Experts of a small language model.
Size: 9 layers, width 96, vocabulary 15098, 12.7M parameters.
Experts: 32 experts in each of 8 layers, 128 SwiGLU neurons an expert, 1 pick a token, a sigmoid router.
Training: a variant of SOAP for the experts, 228M tokens, 6952 steps.
Below are experts of layer 6 (counted from 0) of a mixture-of-experts language model. Rows are named router (the router's row for the expert), gate (a neuron's input weights, with its number), up (a neuron's input weights, with its number), down (a neuron's output weights, with its number) and show model dimensions 0-95. Each number is 128 + 32 x the weight over its row's rms, rounded and kept within 0 to 255. Numbers have three digits each.
Before each expert's rows: a language model's description of what the expert responds to. This comes from a sample of Wikipedia text that the model never trained on.

# expert 8
What it handles: Slavic/Central European names
router:152117105107062094107093106178127155138126134172126079120075099164154152098137156162146149157122095112143105172103153168198150119168113180127097072129088138158103133053096147178121108149150138189057133172142128159142151164075138119110116079121120066125137097134172135131152153136088174187
gate7:152116113134103181148099164165140209151123136157156138142067094161171111106180175125116135141079133174160130112094088154112176137085114101154083067127136093108162109104123071129108111110111115112148048110095104108145194161096086081126139182169109169116086106139133099174134154126175156092
up7:165169064112150140147175138133134147156196155070118104099144104134112199044123128156152108105170193116122106092129170142128140113168109098147145139091060082093186114160170137154195121129119107125092105139133131159084147165096072106175107128141147069093091125161108132125134127131155114174
down7:119094096066158045121141071121147132134117124152131181083088142154041097137112101103164163159128158121118213110142190146194111148152162112145148117075131108141092166167107136169146108145186068163128085126103121109152153166086103114206110130119154141140144147142132108128111123135087136120
gate8:093074157102047094141145162197098099093136099108107128139186159116145089123114178193093161163181070138163170146111078067095111130101111104118121098117111074165134095117102132125175179138128135166169128079129087086118112156125159198124130137136123145146149128106090139092119176161151118105
up8:131088180138127074109131160154068113123145123153102130165118151090105146126122142185158099178137188131154108131118134180141104123121190128099157166129189104161137167194095146078074115161061122198163158111133149121127083140096138095114059108069116163097125147174158170102121140133108122085
down8:190124116145142032140133026142120123152114095070154163074152124120083127167139118114101135105123158137116140114125137139130148196109077108114140126131119192118143210164114118094091088171133132151100121135122088132172128136113106169131187132038145130135118126122133152186112107144170172124
gate9:113161135144119126102158134094140152137212107099124154133130159100115121084062138162126133081152185111161105123120128106107123118150158196131092076174100157117150095096131112135134112149166108140119098100158164099087188126154120125141173071119140100134075192095166165174131067212112077084
up9:093196114143130122097142071139150139096140152162096155170113116179064168152151169155094095102191117145160159058132123109101174124132154143095144055194142088121118189127146137153095155107085149100113114105180133133135085066176148137132173129125145123135140122166149159152136181133186169100
down9:138118108125103211136123069114135135142174150109165125114057098138115105137113146121160111138081068142135112127101127120125068090131172139139196116144128117187149149128122119083148093076163183117115211139129077122156114133143129164090109156139137174128125137043114180135154203147131191130
gate10:079137117182143166169138133173166142133121143160112146124135149161095112058172125122133161192110153111137153084151107129127144062188072151077166102156124168120143121116143093127046141111145157160159122125138127114135104070092097097125200167120089071142093097139180110132137110114202171148
up10:109132149120093139160133139074093075121158135130134166096064195152128081158122124155186158134155115178151177097101157173109139142181137127128122147149083149163190147087107134114130087165158137134152149067144136126154115137159123113088111126136145212078170088127105114072130054168177092112
down10:157117150139108143154137100153115112115121161126070120109107071112119104154111144102080101144077167082122158116136231117119172126103133163149155187173100071104148098169075109079161175154089151143131146161124129123144189172141130137193103178132151114136114182147115115155169196169107132083
gate11:132023116164144017166121125127062106155088120142123137150117049053141135120122113115130149115131143156093093120107168089129130114137179108119112128163115174159173171130154071115123158148126121117124133115151146078143114121113122112094084186137122202107144142099102104142113148183169109108
up11:145202095150102142179104145116205179120107126124063118099094087112141144122122094186148144152184148091127090112127124135144170097146176111112164164131181105095167159133168117131134144067116176143082119160124145084187134103074183085123102153181141140126148136098107102110173093120121133193
down11:154158094162106189156105123137107113122133094156084072109131098100147115171060129115085133105111080136122116154118143105180112105106158198104116129099110098124142092130188079185146148089183173164113088139189135167087115056166107118137124074084099140153099131122161131111202149157135092130
gate12:107199115098157165107143076195125131087096090094174136090124107145104115128092144165120147090237091166099118099096107133132118155115120132101096059072159099128172104073080113130136131132090164190155132120107138086127133142116085131166096096145112122156136118090169099129132199171118128120
up12:100123140098145154097068150158115162172133112166138109129077137127143143175088119204135166133161075093121123125180150173105111138102097067093168157086136145128094150145105140108051129085122128148195126120174175197138116113171075075101115097124148119174141120171146149077088132129081123101
down12:176143133120143069147107140092127130160166092103103148182145160120149190164136178121173134112181101096106128131155083096181111099097161145072123143087119173114127167153147147144072116116136173147167108142152178154148109090132184091176166186176091093071118152142117142115081089100107159074
gate13:152105093112158119158134106185187135110091092140120169099148084194105094101162087135126159097148171113135057138182117174168139057141156147101167149131149094104144121100177092116175146102193187177041138116134147120160146106119162139119154133131113170134194096134134138123159160148131145147
up13:120064164152132111130139130105144165069112077170097110129069080131119131089168128144120082127160174110122095125177068156167125083118091132130158145146122066088173095098116124098112114137126134150123149149089104168123082100141147130117181155136177099218197124115099166154157184163115177102
down13:112098104215151087126141057114044142131107115081053133125093146161103174141140179162148151119201166138105167153138113117097088088101151101122156130106104138145140175123160163133132111120194140097155163130118097197099154135131137132120172110165142133148189125065108083137158114147148113111
gate14:179111136126136136126125103081126140149160140115147105070090065102134072202145123178094094119125127192144140128032056100096136107119123152166146146088086179148146114121089106131171127148129168113170138184131141148111151120169071157136193097093143089100104113129170158093104142103103119099
up14:122161140141115162132119116142118117206131090112140079124093172105144087053128128135186084172076067047131133101115073137163125074152146119094101148103123144071148131099122110126159144109161088167142142173130116153105149104154097150158150178130132132195129059122149178056115136092127114123
down14:156092121140102132070068127119161127126088122163213150122089159133125112117085193154085098121125151188161154169141096157114161087123167137193132151093103147134132163136196111116103094160126104136157152149162124073094156131066152182108141199120136109085078089149087132175121096122139132121
gate15:149177089135114183088112097141129163084172127155111070069141076110117140135092227159145088177161101091117099143112122097146128103181140163065106072123118110118103097165142135159136118151154131195137146066142104147080137125125075132178164094083111143141153137144132126135152080096117162167
up15:136076168116137137130109076150155104121111104175114105173136212094143088209145078155123188098108122080073105114132111114121112167167170129186123107174092070098156111085097116088094135101148140132080081104128153157141168132114100099130119101153089116126120147080142182083160120107137151072
down15:143120127118081147096150039101123186188185176174084105181142207061149118144122118153120141129142112098125143125164116097178123093189137139159125122139139179150133135180135118143115116130115119142120078106059164119136100089068155164176122094166126158090102151104076088152119144114101126111
gate16:141189183149194151138148180184133133119133162162111085153108161183114097111183139098108195142098137124098129137136122116121079097108102151153089141077123142130141128106176121198104119112150110131131050100101132115101150067167167133062099085119092144083125197113136143150125131123124155193
up16:140100145140160108082143117118087111089135150158174157118152064072117102116124131112109123148084150145122118190160121112128132153161080162133151143170130107180141089096112123105164149087102177151084165118130112165131121167097075147129123171144146056069072066054193111103169090104079121122
down16:148153143131117119075079114111095108089148161127071185101191104152160054127153135205146144081123160093093122133108137092120095161119097161154096122166057161071069119131130109118142086124071148160134132153117117154089144125143081193158137152129117116154153100101136154173151144080058125144
gate17:175097106205134101143149076093099127170065165132138107087166118096139145095132103141097152152162161135075061101082173089101071141130079132149144113132161098133176116139085152124114091087119139151123144078145108095154152097117168142101104122106177153099211153114153167107184151148115087165
up17:138143115130183125106177129197101070174124121196148052150132100129157152137184160145153182136152121120093093140099166092168138131152102194132124161157098122145114147094048114114119148145122117069102109145162103093095089146193114048164154158148130112163118146114124133134097107115151080153
down17:094173138117173111123105133146143163112112153112193072138141117169107114105109155192065101108107089112129127090145177124174092139122147151149177159140083150097113146087054158159120105100121160123130120132101113065151102168096133084154194170166214117109175097167150099116158181125100131137
gate18:124112132140169133148056091134091110097165147091078127142060130183143138145172067107137122205161167155133082152175106091116172135131138099047130150112159132157147125167096103092131097160075142104070145090106110113119143150133191136100102149117153152085164126154113121181136093197112139142
up18:158157104165071150173191164136128109109129154140168153114170100137144079146162150153192168077038137096112132102119149142089162106106132159169073132129112102128161101165131089165126126074147130153134140174087164148111122092101090139126135147094159119144093133172162134067139159052060140129
down18:101085121119118149112112129100147126085160118132149076146138163094114123130062082091174130148060138071188140126073106124158187128096096171163092140130075162109146128209120123151146100094099163191154106119154131183105205131167139134136162083159099154151139108096130124147198151156140130117
gate19:135131129102123156127120132159168125168154097185067132138103127136187179136172127114134134124146161149150104170085061134185144135133093111117161150169082057109163096109148121087154147190166162082138131165154128106194115109143113191126134160141137101148109116087145114052040126163159113107
up19:092066181137119166051122111172121185204148161126097176132115126145122097159200123113093135164102084111151140121125071162156148104167095073119171155196116116128165152129135072136162146138118117146106127155109140134131091101112134128097119178124089131115078171168128135084086115116186079101
down19:098167134146142140175093136132131175133104101154141104135187176111139161059163138144123146111144138109105167192125113080128111153089051051086141138076127096130090168079159088113126191116080181144117142110140121109187168094117115099141164116082177161131101130174089135175160104143110152138
gate20:120132161150103150168100126147178201090133124159157079086140128107128107102130133139147186072132174066112068121185079105171144156106160136163098142105175130124152136074125145103125066149110133114157189198178118101106143154121082192143145173064141137162138099150150139114111127142077127128
up20:137115147109162106131150062130081127129121122123180125209124167118148113155116067080115051164142067134094125108152067090138134099155129103168142142156142104103123125083161126144142062107082159139130188080076160155130100132167060109130098075134193122082162127138132138183126132115108108135
down20:164120140124098209202121158118090076128146082079089099158106142111128089148074098095156063177120103156092104103083160097104181120105145147148118126143132047129123114091139136141185153119118138113150176112122133144179147143096145131131094130089042057158100147116108121127151089148132120101
gate21:167130136169130129147093105142088114112166099124164159140123159093126134091132086129160108088160167119117114096163113099096123084138082129122142118133162118072137193160136066145125131026109077144095097077139167119154096130108077172128108116047156110059125169183152110142082095134074116132
up21:123139064095164135157126128075133190089130126133099091143115126112134124131108128152141195175067103141139063098058149185104128127132170126151103111112067122180120086129132187118131179173145162077127167113133152142115134128105177162180112095148119124141170079044140145095147154115156090160
down21:165150105108164223120139165109166137140133105130133102165180121159192169157152160124133089155117069142157142121126118124161104082108128124120107119178123126114135181137080102141091140117162108153108078110106088145138136169116126078125136101133069082165173137179155194140092198107169070180
gate22:114163130112106151081144121137170168094118171122174106131085112175169143140186112111128102144120148149092132177076158127105128092129129210132159192135095148087139142102115118157196096073135060133073115191165150137118132136142156137149093130150130134076175150152084103158173181127064110155
up22:093137172083154063112173142116115076136161166145108154132152107132155180184161154187084142134153100133169097090139116063197149160140127114108066093185104115129129128096144148164101146187103156122120135125110131157107137122151156169147140127129070139141116123167117133035131088111052100160
down22:103160093131086117111105122086165138171097092121108121093127036055125105133119132123162137152118079059126162166151106147105195157117162187101150064069109158101187125100123133141095136127107167112123117184102123173134167135155167080077170137081135097098123148106131141120168092159127146100
gate23:128121056106090181151107107092155157118184160133148108126134043136144114116127109121176082201106184068146105086132112104086158109091142129161171098163111103128116133122158087144115152146101136098103167198141135160116090089125133111096139086132103076131118125093118120142158104085232128115
up23:159172163139114140162165090106198105088079118097096098109143177134129111110092154175200107151152068126170103170082123105123119093183072137130095185101143109112127114081106171149107139114129116141175084113143121076152196103108113142126148113154119104117109100163147184163142046149099112151
down23:159116119110074140106157090146161159123126104154074156138134130069113067084100138125117120070091064105202139084062157157124099126132154117087148154108142177092118092113089178112164121143190157166158096141126071176162104157144099147122121114095153146105091133167114127189175161130116180134
gate24:134093150128141132130090103178128118127106123181095118118141110116112219105124149131151128077132072137160090131125118138121138072103113126172118058115167112121105131076131144135106138163116089164129116131156144144076098203067092110124141145120106083138155166114061064111163107160227101182
up24:118084056108147158137093133166130171079137128138183071093153153141117157072130147120157172093164120113114103115105127177104168167148100111182188109130091060150146102100124113181100075164066169118162120143100095150132103126141194145156118101145098136074173150125080160146145126118085086147
down24:109106100217157208113173115136116118147137086076138174107061107204098153105186144124164125160104118123137110169145134145104099142151128129069093149073158119090074122133186112124126192147149134185118096095103111100175111161146134089133073160122100117128181121123180109140149144131110120117
gate25:107157093143092110096093146162064155188113086094074160136151110150149130126178197110149138132138094153142101050069138095128165116143118164160181103172184157166148070114145122146157111072137176100140129134144166092120131173082133097067150122176136133161134129127136052108115129162137110133
up25:132043159090095110123129142108135103155168138104120086150097107104096153085158140113088125137133156134143083102095127087081099106158129133122195140114124184108103158084113202101132091058122156116124160172102090080113095139117131081137108068079095103162120123179119163117155047098089099115
down25:099156169100136123210148092102121127144155118101189148157155144140174093134123102163078144073153190058098125119097115117122132156119123135154180155054148164111100143147125149214128132117173158160070080081085146148109140134112091086138131127132132134100143094088141203115092135101157107155
gate26:114130140114047092120152170095144098119107121146104055076108124160154105164155169137137133104172118032113156136153055114118090154118179154178134127175099098091166169156166102129147125179102129092101141128142108139126107106163133097104098110131142148074162110184098165067075107127140116089
up26:075118109104132138121120143139106130106107082139129113120146131169120108143101144158199126169131151124169144078114112204176102160125171148150205069061126159100145162178096136156125145159137060137119117104109137102161114117126166133124138113117077152151148083142059164211091090155112070090
down26:091147135135130123144129134130163114101137087106084171108155134095090046144113147094148162143150101205162146091104070138132133124128138186114134080157167113144093123179148130189194165124067205153189127165110169140129151143140105149164138183160178089107100124113098157150138090171101109117
gate27:116117092139123126183113125161058089151099190103122134088175095084152107132117115103170127156173103226111145095159102188160118166213154106149184149129094134125121138133097105144070148122165115140120082147119139120091143123113134123149148154168085084095114141137110091101171051102100100110
up27:074144119070146152170162169187096096079105160117136149132139143081126117107172101124109166138166077208135160151182125143140137153215099101153116133173122071139124096145112105130109131102182146120133079160133142087095178099117164100160133186108119097174118110072132120086137113162121074160
down27:105164109176148179101178169090123194129105151173158188137153110167130195136151195127126150121108156124126070146139099087076147126055164152070136107133122137118180146106116163065125121078125167134108106133083131164209162136177115119164092132086142139169126089109147133132125132097116117107
gate28:115125160047118084091113111072185153108149148126172140103126113144130103117066105106060118204121126152161116203155152113089119158132114117128119102098130152097117107078136129128140169111139104170123092169079158159150165146112169060136101131168133087082095141054116123145090156187119116160
up28:146161074177169195093134126128063107135123092163125162159088106137117158161087119072126141132086117107166109082157177133142113159112130081151132109133076115210121130155133174113103104166083193187139099132134072149076145163099109132143096141146121110093149113141161111164094085081122176090
down28:187127138074120099154184153096128149160110148130184110077104113188076130118107114133113068136143117146165113118121167146121167121168178120171158088110115108154163135084140121108163131115098081156066057133120094171164140072142151130087098098175123152121164094140138034134148174147142087114